config.yaml
num_hidden_layers: 14
hidden_act: "drelu"
routed_scale: 1.0
lr_router: 0.000713
Below are experts of layer 8 (counted from 0) of a mixture-of-experts language model. Rows are named router (the router's row for the expert), gate (a neuron's input weights, with its number), up (a neuron's input weights, with its number) and show model dimensions 320-399. Each number is 500 + 50 x the weight over its row's rms, rounded and kept within 0 to 999. Numbers have three digits each.
Before each expert's rows: "gets" lists some tokens that make up at least twice as much of what it gets as of all text. This comes from a sample of Wikipedia text that the model never trained on. Tokens count by the router's weight.

# expert 0
gets: " was", " is", " to", "ing", "ed", " were"
router:530486483470441574461459556498496575586472503422541380545611478418438597478521408429478535548527547483498533537467401554545620496445580582465477534538504485492526589508451552606483548575485585546518497503550433533521481477482582598538483453
gate0:474412501430482440507503453611548559541499523529485494537531573514504522514566430503512536488526561535539552470534557502417518424483441435494558547517434496534505490504458533522456513551495569514558529445555502488498452540434478516474523591
up0:539480529559506458458549410565576434506506551588434482524474414529559483536514510499518552437474370533443492532499504533498498545508446469472480625510427451488480419432503538472531489572534447607550507475385470540582461481474527423509542475
gate1:476471555486454525493506535480498485425456403509571527520494484449490522447537538523591596457542541464570482453502509535458525555531462447415490457445529573524453394473576541486477531503467508567495474610486539525386496529330458518488508479
up1:437611399463481603528482583494486537504561492500490558506508578521458422578525484391432525490518589471541488481547507503522452429495466520523440454434491417544531507509500503570494551423509494429542491440438499468479489441506523598472482484
gate2:555541541556496560368540423445476501512458531455476429441472451559463428427516515518515484497493507446487575598438513457504487466460452410530533451537496512468457521374449502482608486598610464466435483488619411523551447465450456500400529480
up2:520499456491464441509547566474532539522489443406521569522573534513442551545426521499512436555464495412444483573516443533592527471475506459515489554492402567477472468523548540448454469490479438525493398526480389510548587443561549444532509367
gate3:494561366508563378494485496433501500503546446532549517568485542516386498479432531486575477483463469382468425480475469494462379550471491464521500557437440455520498474512453414506455465555462507545507574472491511528486516499555537477487515526
up3:486568433402457505416471490583413531472471493531528505504587573447414474548445552508450452434599428520489505450440445451513462627373456532576529517479446444541515426431574477520521552442511493552494544486442383463554472521450566509408557511
gate4:513500488490523463480494411499439443454527512479403535397558591535465472580522504559542463526554418562496448479477551540471425550374584543455532485677445456485516443568510531517548467559497464484600581479561495511536446420474508507528481482
up4:516517453487537522486443462587413482545481456504427511416521540521407446585512474554566494474545485516536451497483509473444537475525481472493488510565451488548493495516492491508522492455439550473471501500547478436511480608542554508469608547
gate5:478446499500433602466405509384496535391557490476469528468458477454460534525383445484395551441510552477520612538457530439476532529451461499503492548502600427515452505507507400517555513508509389482532436569454485529565545645455468483528483446
up5:554505535515489499535422432623486536455416566541569446480472507509532462494503518518556458431509553515539488475501573449523529531476510499563441469539420505363513541482540468477484468522485530496512423440473558518499495536568533501452424508
gate6:460499610511483527445456513600489515512425394564462519496494526456548527509523499496532528478491398555498475459560529481444543503469521457469476494490610491533512561431514523473518515481499402594487466594431441453466442474491488484510443485
up6:487543507435515550457524508534478477552482588496492577477496558493558561557540452531500525482494503502473428522554508453456455454534582563464421496480431486506491541526521516548454493482491518568475493494474494570470545561531439511618547447
gate7:475428548548507524431497487490479460577492528581531450476487491486418480488514518487411487395483560588562521555427505579535460459556547550534454587433567501449517543490440558531538595491392482545447520493579489618497560651520575517489492490
up7:465548487520504557507497518576464539458435533480502444451572544478477525487530451537465503522431536545501497556523499527565526541399544517499392509461468517436487486409508572450547547554439586432479525539597529482533397472456515570540453487
gate8:573647486432470594620495551531526457477458479411403568570538493515484564576416516554487594496559527588479520541481451481509524604394486540508594497554457500586580499611515408473492465504485475509502428387522554513496516483464472474458428534
up8:470541536538478537587501589498498613476551456469568469483588388536568625473479524561516582552531488551500562490415464537508563565493493515452509517494480442498512537489444487500501438523500526516490544531464543531453465546522541512450551422
gate9:412449528502508528492439345491461624415483512479548552428505486379593419577486447473500518482482557522481507511472406491550522476449453505529508551464475532479530534518477491481542520422554451514471545509509569475488481523481526531423453536
up9:475552511476526418554486462411477534554496399544526525422526416447516430520543561459591487406560464531462465501504523510468452497525451459605558434464438518425466383436525595560495527522544431553542541484486441494486364507629463496485531555
gate10:604461486591613470421519481429509487455513583477469418481437438543546522551593421450377558536475488529461496600444612555443559470579486517607534519514477547503473593492509442454514477471563391498552587442489534624508480483601588560458513462
up10:435543466560546545532550532434510461542470488501541426526413508541523511590555505540539547484516497575490518442487487525457483543423485522460505534572534402489505613516484530501452531504536521441495523541425493522466573506433575534455554538
gate11:517567491533399473505542548472494558555512548545502548440474480476475474522502516566587560499517497541556428587571520465554392539497536580426565429505497504491419472545455394522432531419510461517474499506497558454508616488424511484518559495
up11:489487486431494548592483433442476405402525470465529588503450457489435491519578493580418541627474441425484499600533473439500475571449464416525499533526657498456430507607419466468479422481532500584551471430435469524600539554504469477582436571
gate12:440513518533528494419492457549474509476490449585506534442494451518466572508443473540497381492559460543521510467558523541486582526489518515548520533491519581487473455517452551444519508521414458378426439496504377449515477419423486533483415522
up12:427539597468501480425499468539434545485462527546479490510423512580519495569478435462511549672494420404452480607480515493420491474518542538509388494492435522493504443551464545478505601579467491538561564574471438465500511407456542577469478461
gate13:438514548534422477467544493579458552528503454578546522476433586535444503504486544519537500505519551445453453376530497524506514502493534548550469509475604446529457485442531511515444481506502483538419474572469491545507448589465416495553486488
up13:491459446485411434473537544575507442552456478489540460441429497483607517528444505530441441581558519547490487533562484420544396431501441506456513536483571536466545460516553423494516441532520483387456463463552446539442506475461552480547527488
gate14:459568482447398601438505522436547516409500487527555555470522425448472450515484525572490460557560533428563525486414483540524488481496566465452407526543543445561495491504440524507503494544436432475512547541600462505486457575610498566558543432
up14:511590398493567503450442466496512524561450459460539506550449488478522435492547459514618476466578483554565472510505469537488541461524546507573528513460436570472459454496454450577556412561496463524531491600511443515440439527523530608497563468
gate15:547528500563435501486489539408419587455379420501475477410535403438482563528515489513553439544439490661433506529549490521413483528544386534534550518533511474552495575486549397448578445562480548468621422511486539518473496503602540480450474391
up15:513406450436521515491480480400528438412434533506396463472503480502518548423501438486572642528544483452470525481504464475495622505533532508412552481529532510451462474584448488482440625394447498505523493551411402463543492450474479472465503498
gate16:471408499421490490525484514510463399415316551549487458437485429452538539459520473466446481428479587478606503582433455466423538509485550476492570523541521497571485418449472398487500526599544537509503552527386492516512436579499393427573540457
up16:445508505507430516526471502517526470445482437482448500502535487552363391630508487493478539535460450477439557557456475490487432446531423511448560549488543480529433420512458482505406430536520452423501480408568591495557464521576483453510509479
gate17:537426458494496489523530542509479486466483578410523474375573499484503466405470438541512553395527535551516540556468448535509537537511544546492520464422477521410463623479450481390524474430550533540525518454425482545423430614493488519486408480
up17:455588549438507451553487413492504457470420582515500516515437435475499472476500508419492533530591551558544464506432527403489558602502485496512492449483561439452483571529508485544597592541562516591478559575483545477534408456441484472450469516
gate18:530409458457540546516539533536453472519487600514522522473449477543499469497495535512417539537419456518541531497535519531540521523428490496538439577530471531481464493410529469499477519439451427489521555556525499478430460501531512545467501504
up18:522454446538493501451611433571430591559488596490540525564583468450497566551419507630439506460528479535380614498423581482496441515449527511575446566550437511449507468495522470386423523520532626499472459492532532489401523514505535507521455566
gate19:486477430463567492580467503503504601491444504457529510541600493510525564533517541503485398384493513461484513469521574479543493517516479490594556489499444484624590530490551423561493603510459498481519631465431531406449484489567537490588528449
up19:529460484547471524589468473495508482522499516498407499460448544494445493558464485543528487417522400508458496612403525529632489564557538512492461448439462557509507490416510512517558573511475462533507505529523415552500485564612480572480513521

# expert 3
gets: "20", "19", "18", "17", " on", "16"
router:521525477493520543494483498471629480555594468414486475527509524492450574542460445490512472454518532454511444511441538429395429575466327494590536530447440499516527490509656515487498582529450483520544571493493443570457454606427576511570465530
gate0:551481479421555522464597510493567482552534566516538500522433501504472473535481467470538606481499549548503449588501447459556454446504434498506476498483454521599513503405602559500525530546476554611483546536508466505502560541520536500379530483
up0:508587518419594495514579485464453458441482439598541449466481506503520540505505478478505453510421471457484487515510547482589500506542494536486527495482500547525537527442553540536591521393487403598483561478499467595384442599437460564574439474
gate1:492415503483512479581477542473486485459443533490515503558500515388434478494491493488391523436524532461498540505561523551558511531550572500608520516456483510429482548499472593502485457551462575554462478511504529521508492578415506487494532514
up1:564461538546494492536518579457489460483547514498511548526594467529442532501415538526609473481486416429560508455533557465514561494532543473363460505470500612444505563468563583453562447559483542564505559453510545420497427586456424514465559577
gate2:530472469488475551461509481524488482448421422491506485544493412601419475428445493485436609407442478447469530510455522499551465527579485512518457532533588490596415612443477427545482516454576476445576469493499419516524629537543458576517523467
up2:544556467444523371471471513468504491467378501527510469444525504524500522525372527555505590442537593510509449486444471442523469495498544507548483490467495518526555507417564493553543571589392493431490398472500576474493452504447483540671495431
gate3:453603545441507487569619441501499440501528496508496568438529475544509534431494518444477613475499448404496547479559562493562543476451531438511601570465451543414474587455529489516438575541502565414447517450564455510527534472522567458525423508
up3:504501462539465560507510537495469565521498552461455566403476438464391590524497482546554496496605494462476578422523457521425448563504477461528547663470591540464469458448507508530425477418578524453496472483581460409491486425510512456464385494
gate4:517492479561573491510485549459409485548406527555541505482536550430620526487454495537539480494553502542557501431456415517455433502487458627522539508456588451573460533491452488520532495450501543539392431435591464521482471473483555536464472488
up4:418523445440519565485457507539477578448418411444468534561532410458530481546547493481495480525529540555453470404515517499369455496514506476474497491547455529667451517564527479610492497463447533418614507554514516533488454532482510550551565436
gate5:499506500490486478504590535471377539560506477469519481564556447456586481447555448464550432575512505488527432511471578579450493560556488484518445556455587500381468500562485526427448521544495485517589473578506490550507438509459518517465523533
up5:457473483501483467517472459433498535486552425482481531426570549501468481509465522576526441526508450452531467420536473493432584542455461499526413476488484556537442493524530557468496490352448506605475470503493435548500459450474562580535446496
gate6:496483455420437447382468577477513515592518563567605439490471470437586499517528449602522409436501490455401474511532498550416534518445498477526578535537478512549519452523493466481518567492575441531590534555480426515540551469478594500592505430
up6:539473504593479457426532517461479447509545446510521495448580543530485508553541434503506518591536525566492514377458388531511448458448485449500572434514492459591488471558613461459482474541430410581434452438510441517463510491470449497475448471
gate7:543533479541396593454545540564540502478438420506551518471568422492570347503494557572375518526410581546477491505489461582571486532435441528494465388507454497513480400382444456441480524577505490508460523514445506593477545564464496493551522543
up7:495558543386524563448483461530534540430426469530493423487516492520520600468500506564486550411501555611552519533491469541375536576466508448477505542528451522495542372610514441495441606500512562433450489484627532450452418476497538490451586492
gate8:511498496413563450488439514465424495557496422478402448505500467517520432415484473539447545531437456516550573488451492487480533635533501543496513541590606597534458468520499536542551569563475470529545505460450494495566443565505485423500511450
up8:513472457427512475474448484574431503489525415500507464480402527539504525501444493625495445511431412414461463486495590511481505503525524512563569548483460467467499493511559424569512508575562622528487519507534544444470422533501495496506462520
gate9:565451496453434505448503623547457488483521543559529528485499556497429451497426443544461505491531520511519483465434518493552564546418521549492504457564464512450484470520465530550475518501505465548563517583410444420496460504524562540502521633
up9:478536487569526527537565499601510488507461485444520512557568518539555410500450539503488471477466394611528591463406616473449502497437564544516536503498405538477443587524466515594578491566445470448593641564608590561488538506527565488471546515
gate10:452514506467404467524432474489452507527555604361525587519491454467514497499525413488516449551561463500451378407402401449541478520539546450504505545487465522562454397502463419528418467493479491539517417573442483628512522587451541575527544484
up10:534607473480608488522469514625495483512531493573514564545504489466505442538551523532467523572440467524539505498446439478460549488610540512516443626511579551465483445453515515444463503492538503543479451552528428488478479414505457485552530546
gate11:550540561561550496443580549433504482470473479453428604590501500489476558516415450458528483489471554523517549480485634507509540572493535496478526469560466514497520542449642566467456496556516559521471491560545538537507483556449452430449444496
up11:427515483485467525516501505475465495480452527447499472565496446484503528476514519447441516435487439445476469576477509568452531457516569510544608450439521398533644498464332495549466416512479503443490486492468563608476465516533617546470597445
gate12:418470524506462497504587488574532483506383489460527504469475524392462588478636499493513602536433565432495546527512511354486546591456514510533593499547533445486541488477549534464435490538564402525531526527521503436482465553435475491543599549
up12:563547524521463587489468523466453465604494523484509513533384443466567552529538512429474552461508555512501519469476569442504663538508490494476527532490419565575527542503488432453494404562536553488538530533537482535538518550508455439522514562
gate13:535544526472535502448610452561578497465433609548480533519520535504472506464520548563488360494482503528547503524478528456449483559461357507391527428503445560519468490486588556501580446467470410515539510402471497478583564473558487481513417453
up13:524453492533474508408536547598505491497524494532535460546505525501502541488425443477486397484400575444474522463537527510478539541555469513470502471570515511491460539506468495551461513568499454532490569385557591613497539450590500524481415470
gate14:498531377509528500500469543563498533487568581577542574486520554497633525535507553446496459519479518431488516448570522439548533565424601575394536450473534560428451485512455554486499468506485466520500556464435577487595392563589393498484476543
up14:521433460522549525453470427560533505459489557543499547470459442481448534559528537532466458562452431520456678436581420466531464518475493400459444492428464486473588498542446410589514570581472452530469611468492484546561496536495403444424490434
gate15:486520452488479453473487535528512473499458506475490455551550414567436520487500511502565497537555523516590398552617539490504455466459518563583442472497435553503440493498475456464456472509444458432568505490564554515482432507405383441522486439
up15:518509453502441525532434528457406451494492448559467509497498461539558490469537492447632414561532520505571478551454467481443524412497549554507513509495462448422451336466495543502501513553481521473465580543475506551471486539490452485576533566
gate16:540513455439431434471539532520478511430491570445406544436527528539608483513626488544421519451511495476543428447585460446489474411529471505498523556478516513532531476543468359465534533534564616548409531466561420483470439444454498622456536532
up16:375562511453469518492517510524550511458469502626500560591495500445531516500497549485492447459445481548512464478483450435484488447593499592460521499548509492530522471511599524383444471506538520487443432492524487512491463377442522517516513493
gate17:501473555466580482522494473453493588501600524507450435553479478474500493479471481457390538597514471544465364509401506512487449598522520490499497534531498524464523437462474485495545498518452522455597459455504532489519446544517463536400569608
up17:493371505569435485485470490475558521503470573505514481491480540525473465465401525494571426468522431443385453493517390461530502498453470494515556413548538469601496546547479542453391517520493475450505504593537595443484471483483504450522569492
gate18:558504512502509483534515529524416587492489506471525604510528514386494494598512500389566472485528531439444470421502574472547510390511467491601519575488552565529494505599461562505520518461514575487470546517493537522428517440451516547474474462
up18:514427492467498610420392503562545570518557477464510443545413396399489451518479480494473473522562496527422474560475502493387516504464548561540467526518577420503539517595536492467459452460497531433447560511500452520472415454550513517512516396
gate19:368564439557491512499515494529495500428436451487508549489456493578420414547588659559524515424529399472521464541472491493491446466445440477444503546456525480485496531514533493506522419427434559515551496460554533555437531519520514583463566545
up19:532460549554450513571561507491571547555505399508475458502507544481556554497534551503409617508444436523524507472573486540528467524463541556638455568494526552427383614473565510537519426408452498517560529541606516471575448494476539533451531530

# expert 5
gets: " the", ",", "-", "\n", ".", " |\n"
router:536481466476449533492528522599498560429486432581440489509481438464371508455532565564456446546478559521479497518483504547458482515496572440553486434509499474497555417492547466463479527528517488508572460484559542550514632517543547544551439604
gate0:630404482536579612489489551495590627460486476574434487496515607549506482473609485525507578439555464544564566496446559533460547501524479536617471458482498528499560432496506547545515478383533529489430510477616521536444573497455563544455600426
up0:493402413463494473466477449479569402462503507548505404523486554557566474468508475439447575612512592545506485507553589595486445517490467522439429484436503492551556521557461529480434374545425427499497490486533476555570573570616517518514523474
gate1:558490547458492464427480481564584456457573482589482460484572420464507417387404520559512461507510423478531457489454423422421534525552459559478509543500410414454430468492462525613582518531518490445500545502458493480509478488610431437497503556
up1:585521449497481487462536402501504511488540568471594437522529501486471464543495555543526448422515494475533531500509478512510532476531558518528540514492508561548541535538454515513538489489422539538474459429440569463521559526525516562469448585
gate2:477479467480379434511446374447510513501509533514466488493493446544507538475461428420459464493467461497507420567578467526506482507472474466453473488484513506553406546511413494492513539576438417460465466449565535482493534480443485424461607402
up2:552468530515492458513435514478493481555408497454485474492468518557456442520482481513415429474492514582484565494493485507537417474506497575509381505469500450527415470593486447392511513496533524514500543399534494645547414538492506445497513557
gate3:435579468496561459511446496486565575524582493522558413448494459510516492549550544463684449432549597525535541452615477471516496517516482500526471517481504564422509487451463515489546513559534522549587469441528497489423455572491544483534521435
up3:508558537433481490509604544449545474437567475515579542518562572542483475611462511421570523494513584534484471536457529526413415480431512490406448582447513441491443512542491457654434527543500495525456570532545472439478510394459545444486560522
gate4:435479432513496531416445536654562442530460478432551492457536433380399482456487569526494466424481506551546577486492405496499530534418602527542513396465478542550450406502515457517441496427508462539453487505521562475525471543545555502488462412
up4:495477501533513457500531504551568469491456630532555430570533490497469482532487497604540530521472510525408449595496439463518491522481480579478387506431580444517557426487633535528468399465460482503609469428424564568492473550581465446548450541
gate5:511540386369568469501498559531465439524483495568641356463546568513407558381536492520543570501398525408480506518448380415499458546571551446514511521476405602449560577545562512479499547551463448507480469510585605562456367420551522515504497492
up5:524516506414548465524461447521374513486493553474498454501453522439515458448574519518413489410409468545516518462384490495490421426547471510512461514560572510568497578463468492525399523671559481448446413527560489396497544414511440548560490457
gate6:529515485549420424540559506526441566429556480469463456435487524487533421528647570472522469493504422494573588487436543469476433466471479476504469472445464516519557433465565461483529476467322541574521543481575516515468507516650544452508464441
up6:425538515557487544472639524494503509450523483472579497515500436615535464546580532544514456507555473390504414541448524503514470458529530505516576481457414541463472418470466403593494477465539436539546516398568526545452485482474544426496533477
gate7:437511495535525458440464506474564478555509439485504496462517478453480529567462511492540481538521554442432542481466582497512568388438582466479582543500542479606451493446532523370477481585465523532496510435565507536487363448443433488472497571
up7:454471477529480609459431464415530510488417400559449500433493461468540633538521525518518467510491431510493474434475416489526451462531526438461570412538599551472518487576567527484566486464455573446530491445517500526481554468473526497533527484
gate8:462597481587552479434491556388495445472385436500485505478559489489570491492549534520492606465476443566500478491494592559503613552555448481331566446492485548533465520458476483486543558547492418520515411499463425482488522466452507395454544493
up8:567580535409524566522523476518552525515470492527476540548435468564510494507489535522532577518520474371520453517575451465490579501522502514428551486440483472578463484473428482508525597518506485571632474496505536447309481628487403467495526434
gate9:487525523427555434422446520479573520588455507582561408605518428538419525621473400496531491470561502517445532486589515552584549443541527446566589523490418548523536516562509404480555552512500481454491486534534469418458482535542588443523439524
up9:515546515456495550552571544481528528398517430482529561401584470536549492525561573491465537448507495574520556569435520489522552496496509451560503536487622570544526458487518517496521482535548456483467434553531532520466451428448580486544516487
gate10:445505562517495532511462481528547431491503368450465459455494439479485570501491466454519491535470453531540475451559568512474471502527447542475548442436427425515519556492435473395431538491492550429525449512554536494474547466529533506432523472
up10:498499578500470554524585557613525524516431496570477521500558458493547572492532434488501561505502637504560441500482484517543486438577476513446591479538434522602494518417574486424474500498539531469445524435554517587452544584536470582521464453
gate11:503549435518515559534432503594471510528502489587454470549486495568506487530454446470521461463501540485444559499562481411480545434531444533493497445484421539548498472419517608444642534439489481504424479505543442519585532500518476624461488555
up11:546546513504462571426409534503561453566452527583506484525515531484611356445554527553497442554499485537501565429519432572500553495501548402459520417475485574501452498413514457477582361511546440406501526456511518530560462507396506542497529590
gate12:436491528438442534563488469581484548463510496457548528499505429436511510445470462486574473499453535517651455499533604505587517498504458477532533534567400497520401532431391427548435444513563533513490474581477454495488482431526449472482573486
up12:337483535558514536509490473474502432576514562466494512534515474440498495464518579494467522486546523500508447391499551585491477458480402518516512548479569468480480505468509477538448564550427532508523419499439519469539643515465541475476535479
gate13:493480590574546555518508522481513469479500534498438628498504497537432575550453436537483514452557575537536503486412454493495477526498452593511510550515487478581467568450534523535536497486472451484420459536491503505492506544532456514598433464
up13:505437496511474537430544520514518503430484585489458578522571599506425560579428504427583525557455435490480529497559467500506396511469540506524564454558513476507542504545467554504488505491476479510493446556507479465539410598509512547472506549
gate14:472449430473556487529590542545547611496504471486580544496526433535468447466483591485433426522411431565540443505447482463503506518531495563496435536471480526500466447634589585571503478532592393464461467580524454480549557398502451565501413458
up14:392510432558494497535494477495402505459511414501556457439539481632632529499537358530507444479498521560444483476584476489571551403420496558471543529462410456413544609516491517428502452513447422516469558422489613525462569503469501578547500406
gate15:508525498419455567521481503510478505442534531613513509596525536470551531595377403596511461374509532470517525513625540498487501481502428530397492459497448423603587445557601468562542526493502534478485504465516453480518495616471442509520478529
up15:450502495468458508569407497468538511484457525545539487479515538500499644535427514531524486504566486571401532537482518514494603526503484506512440457533431448542425479474507405530462560443628511540548479510482554484477442477494463504494466516
gate16:525510562409459432535516527518432474427543542493490528494468505479571612594505574506447452483527364491488467545436545502504488482519543615517525435567465433514497545508431447594453541557464477541474513562565493445373451557640489546536467517
up16:484472486463487527551467485494515406452522444559532627483549421439459459450474547425579451524532485514470458530477512489529535484604516505471460474564519454519535441526539457598422446528480493464452480502491518499557528477560479517533546548
gate17:484528459468479427466469472490564471501505429409527514493548545485569589543489484514591450375487457494525513482412538465496517514499483506491435535532445531544494540571495454563547540518530633490475510493556447499512573413532394447517515549
up17:539544429505424496413455530516505576569511497533527511574546480501523542492491488457498464485561511462482501495520540589498621512488495523367404503529434593533446436462443558500491483536492539524511499371419510467479463401512443430472533499
gate18:541499540618513562470496522639458514384525503453641398493520525572454496523509464529509442558501460515505466498452518492494571455550598444472484491431568461572598531460553506519655533611477513565450444499472618459492527440593525481533421543
up18:574522469545511498470542524483413531424443403460403476431528535496499459449549490564524488417525506606513479577455484568441539562543465496461461466492489443456418527575384543521491456540463500530545413458500515487543398494536589511498515523
gate19:533522470469427577483536491489500543513458557497434472501497429463522547536548478459492426516530499556580504492405482486503514499599436554514510477461446449532576623550551553430419420548508482503563558396534515437502451418530521439401415533
up19:498504408595486533379433505429428410511386501500509523523387496519597470495423498593435488447569448671491525456493450574514467574425529542548560546496578493563454528463537386436494560488585465533479464441585529499442508542592539443430578446

# expert 4
gets: " ", " |", " (", "0", "1", ")"
router:513551540508544451470469583441545459438549398565541542454527555471520548562544474500521445543511607551499511566524589541445467533576512525480502514538462558629537449498450453500447537588424492473455498392391492459454536468463540464469505445
gate0:515500518514494573501569426303497453454485488443514460527574448510375480504573427561467413467486491538516513523482513461554543494530587446464505581511507560469510501496467519415481563476500509444466526528445392520443540456535445513520607468
up0:510539429500515489524554461520526459486507499496463488476601512404392509421562540508527492595445486514439507548599562470488503520569547525458473569464510435496445436522527543469464531439495470459423567469516434556576465453490482449506513416
gate1:511569521448554506527498506539506520522501505538502475419424621488453488523440513506524507535539471508534536511517615521527452567555463541564514409520509471417493507419384501532457410536495507447515473480441430465575474496552529531470474595
up1:506541460472444471406511556606548427514486583528607499499471536458555505512441454541479508489434512354434429482554539445541410490645449507529481520503440523495459467531482513468572489539489525500488499566492418453588542478505472519492426491
gate2:478448536514542454488449477675432567503473482505431563452525535495473443565486483437487485466540529541507470543548529501540511507540519546493519453603525481508546505513559551454526518421466416544477562471448557403449518413525423530571437538
up2:525536471533513513473481460529465443424477454525552513487500486512529561442449500456496498473518533482430644565601527549434456485474472473454614485482456583476504536473479442524463529570505506511501563448479556519505491429530593537521438557
gate3:527477442425494451520456492544384552530426586438520517504490505404439497558582453459481546514536553504468478523589461487520540528587485506472484548410419549488474545544507553528521546511522544472496445567570528574413437382485497551530498458
up3:517531573481486473472469455555464546550502430537532511498579483494472455593578435483518435524465589488548518474582478446528452560456477458506516475488542498456471484460505539527516474554540547494516462624498530565576503490533421447583514485
gate4:550493483475436487470455431490466500562613558490339473659659511501440590554550487545463434492527483512538543568527478437474449493527480498469485528530526506442446564424552550439597533522470481463452491457529402493446438531472455523544525479
up4:502469497455490517407541532522484466518623560411520495598451556545557469415474462573552526427498534439492448571517410460515482468560537475479463609533436419517533515560444450504486447530414557511457532480430506508552403423577527501569476431
gate5:547491548575526534481500508363502509458566528490592565463560472471605441538618463536462548454582543481436525554478563586514560481525470393476452520553467510467487524485504533523445550499464591474513511530388462497530530553604524467551496493
up5:523532453451415549517532495530499599535500497465388535442457550450497457446492466566508435474451576479529503503472398484531574532521503589533470521590480478456422567456456471567444553551531492489452483424617387508519428504526522453549491496
gate6:551450484539347459469485522610552353516583569463456447522529504527490465484575477513446565441456573604563457500485562555501515418517583493405526533443591423468471515386485455476444416393586556491482583460457614472504487511433533458431553527
up6:564442488598526524482526470485522486527562511580472492486522498570550571467508501514613489478570476489451492441479544424490506522566459473502424469516523486466546427585542505600410545624593591486544518547432548472556587439514591492504538515
gate7:539479508504504435440614543529447473543507508369502553524501530453540419391409553469560502488447540458490557476451468470353545513446522453492436535443494350612505455559578452438545489472481510457501543447459420453462352611474474557475546501
up7:553485483504512488499527512545489541573388542486536508626528548437560533503619561548467455487560543537518538503467491588461477509463527517549408560450494390469537424556500551453571509532458596382576526550527423524594537456500452551471558481
gate8:519538593544589462526568567502487485434534541437517499469437465463554522492516509445524531540467444486554480465498522476545505446505537463506628578506487459467544502510551511460607520528498505543551363420470559500545524590513509507508482428
up8:447552499514466562471383490521460453461466469477536443424440526565545512455459529393478546483525551453598495553418543447510550482493527485469437531486431497490451469505433399507429409566514441374540485529370451484589512512541443573537429380
gate9:562570488563479466493570518486509456529481442517428565451481426491487591617458426487498459561461511467445501527484564487519518590496556489459540564507554437556429505461488479477439485540507606564480597416498620507390589483411601465461476551
up9:577486573587501560515535480529448545395447608506482514491495498470492529565517418543519451483545498473509582568496422601527540553547569474574483568556440493414488501444464570432566522509512488498529543600548480482483508518515532422464514436
gate10:445477522552448518422551424490463582546520596540539427469559560523531471431520467634463393352521476511546523555443458436537492539544461509384451438486495559544424507535559482512431627565536527566386578419447545528508519478503543543479505503
up10:472591394527539582564536516482478583539482419528553502509459517564458518500466475466441411461528478526470506453465561430486462460580424531504520468484500452538543506547449420472510496438499530630488534465546574435514499472452522431488493498
gate11:450554481501478496556448420569507491469521522525544556552544420479486617427414509500504505525477499541532469581499482471514558451492414524418565431432502525431476541470565514523549550416515456547527521585519492541423532470521535500573431393
up11:528492566525398560579501520492471484555480490525477436483492560420484488537477478486470465541537467517557510487553595510571484483502430524465435459502549504484558477427466548522516502427575511472538621569538490473533430443617479557528481525
gate12:518402592469537594464553485515539492529516493550419454540521579508518410511520414590451489508440464487521503508526501591521479424538597513505515504515495559481441470533508519459506604501553514474455512488470561495457523501543543523494445556
up12:545489528509558510502521606512642445482548428552416431493522545506523437476444515496563452499378424575495601520475517511576468423411573535510479485517497549631467526517494480415546436503516499530500497500503521527512477545529408518538528463
gate13:539524562549547453530505512542478471522590451552437501548503557546498493551488474443466474494507457484569516468540574478474491413549593611540485549571530444476492552605481522461553443479486516541492454467483576506483458476561536579509534393
up13:528592494558498557444538420592391338451428515573536609503476595436521573468499470387560494494484462533475485472495622482437521482529429448503493469622455558394442578446426463484530545486429477541492505503450450563558455508511503524478419514
gate14:462546474526526572496479500472511515456511430524391542556469443475485475439440610510544477540570480534561422449520478467442534508545476523523552515505490564514521491489530456428445504479464500511540476462490504552458508551448601494492451554
up14:451564480507497598548449481485590530507590475522483490552529524500501461464499523542506581532597460499521455493494544507524520587442512533475482515469534429400530468526472523401519475553427557499555456544525470439521522497422600526497397584
gate15:555476534515509392541448539525507409440442470553485425465502456605474518449449511537534413565507519460569526499543480494550474495478477547512494431545519550496437526431472467540581500660524455503547506509514462476392439580465478407521545603
up15:538489480494567480473504573486551440567548514519535527507501517491515512484474588480486489528496454435499512473425534507536508462474448507547516407504463625470462574539459473528530446585493514575468508526631421475392499543432531451494495557
gate16:584444462515465545482419462593585505465494555444448481440536574487480514547551496522508467517473437555514403542354567508508548601681556568469569440543482536489466491461507547514494451522475602473509527448535515506535571531552408557565503590
up16:560478505505407541510447449490480523476496493478533504437481570416563488479461499564506429453521520506482510517551467577471524447508543506444531467569573491504622543441407474424480551484517510514479466482344490428457507547497474503496475533
gate17:518468444466504471499528511549444518471468574492403475481541487511519492540580527508516475603557502545473532525486579532512441562459467458537426589512523452510462496490493541571492427499466510580545469440467424487511534452385530458459509494
up17:519429513461543501527558479514500507483634518453401513549504458396526448582459528479561480481505517587524469550463497530424518583495476470480531557478495507537516456503565552549490509486452551505541417515498522550528457467548564464531545463
gate18:496450531500425534380407531446561527526524500477498426484444496507493500454463516542411471536457460522528550526496517509459501511472460549396556524504532505463575481548551369579511494555513546504353413514474509473440411430526437488482473501
up18:467464507477512520557447626427474538511573528548537481498479534400555552522531551406419471533598459485540573495491569497395468521582580548488533551490519462506487426481504517524438472560489477532511454563548416475496442532527557518471471486
gate19:475559513458525561587453542477446591517531538510520459492509438601552455456518517505439449554598564467543491522540484492559455547535462500463516468460526564528652511483499488481556513537449519498480450371540534545410440424522536484454464383
up19:485469515479526554585485534611455527429477498465471532442506581491445370515480523463476437443347518473461438556536441534489574504468482518491543401510488507520540472436502501460417554441487496502494463561526564606432488479634554439548544482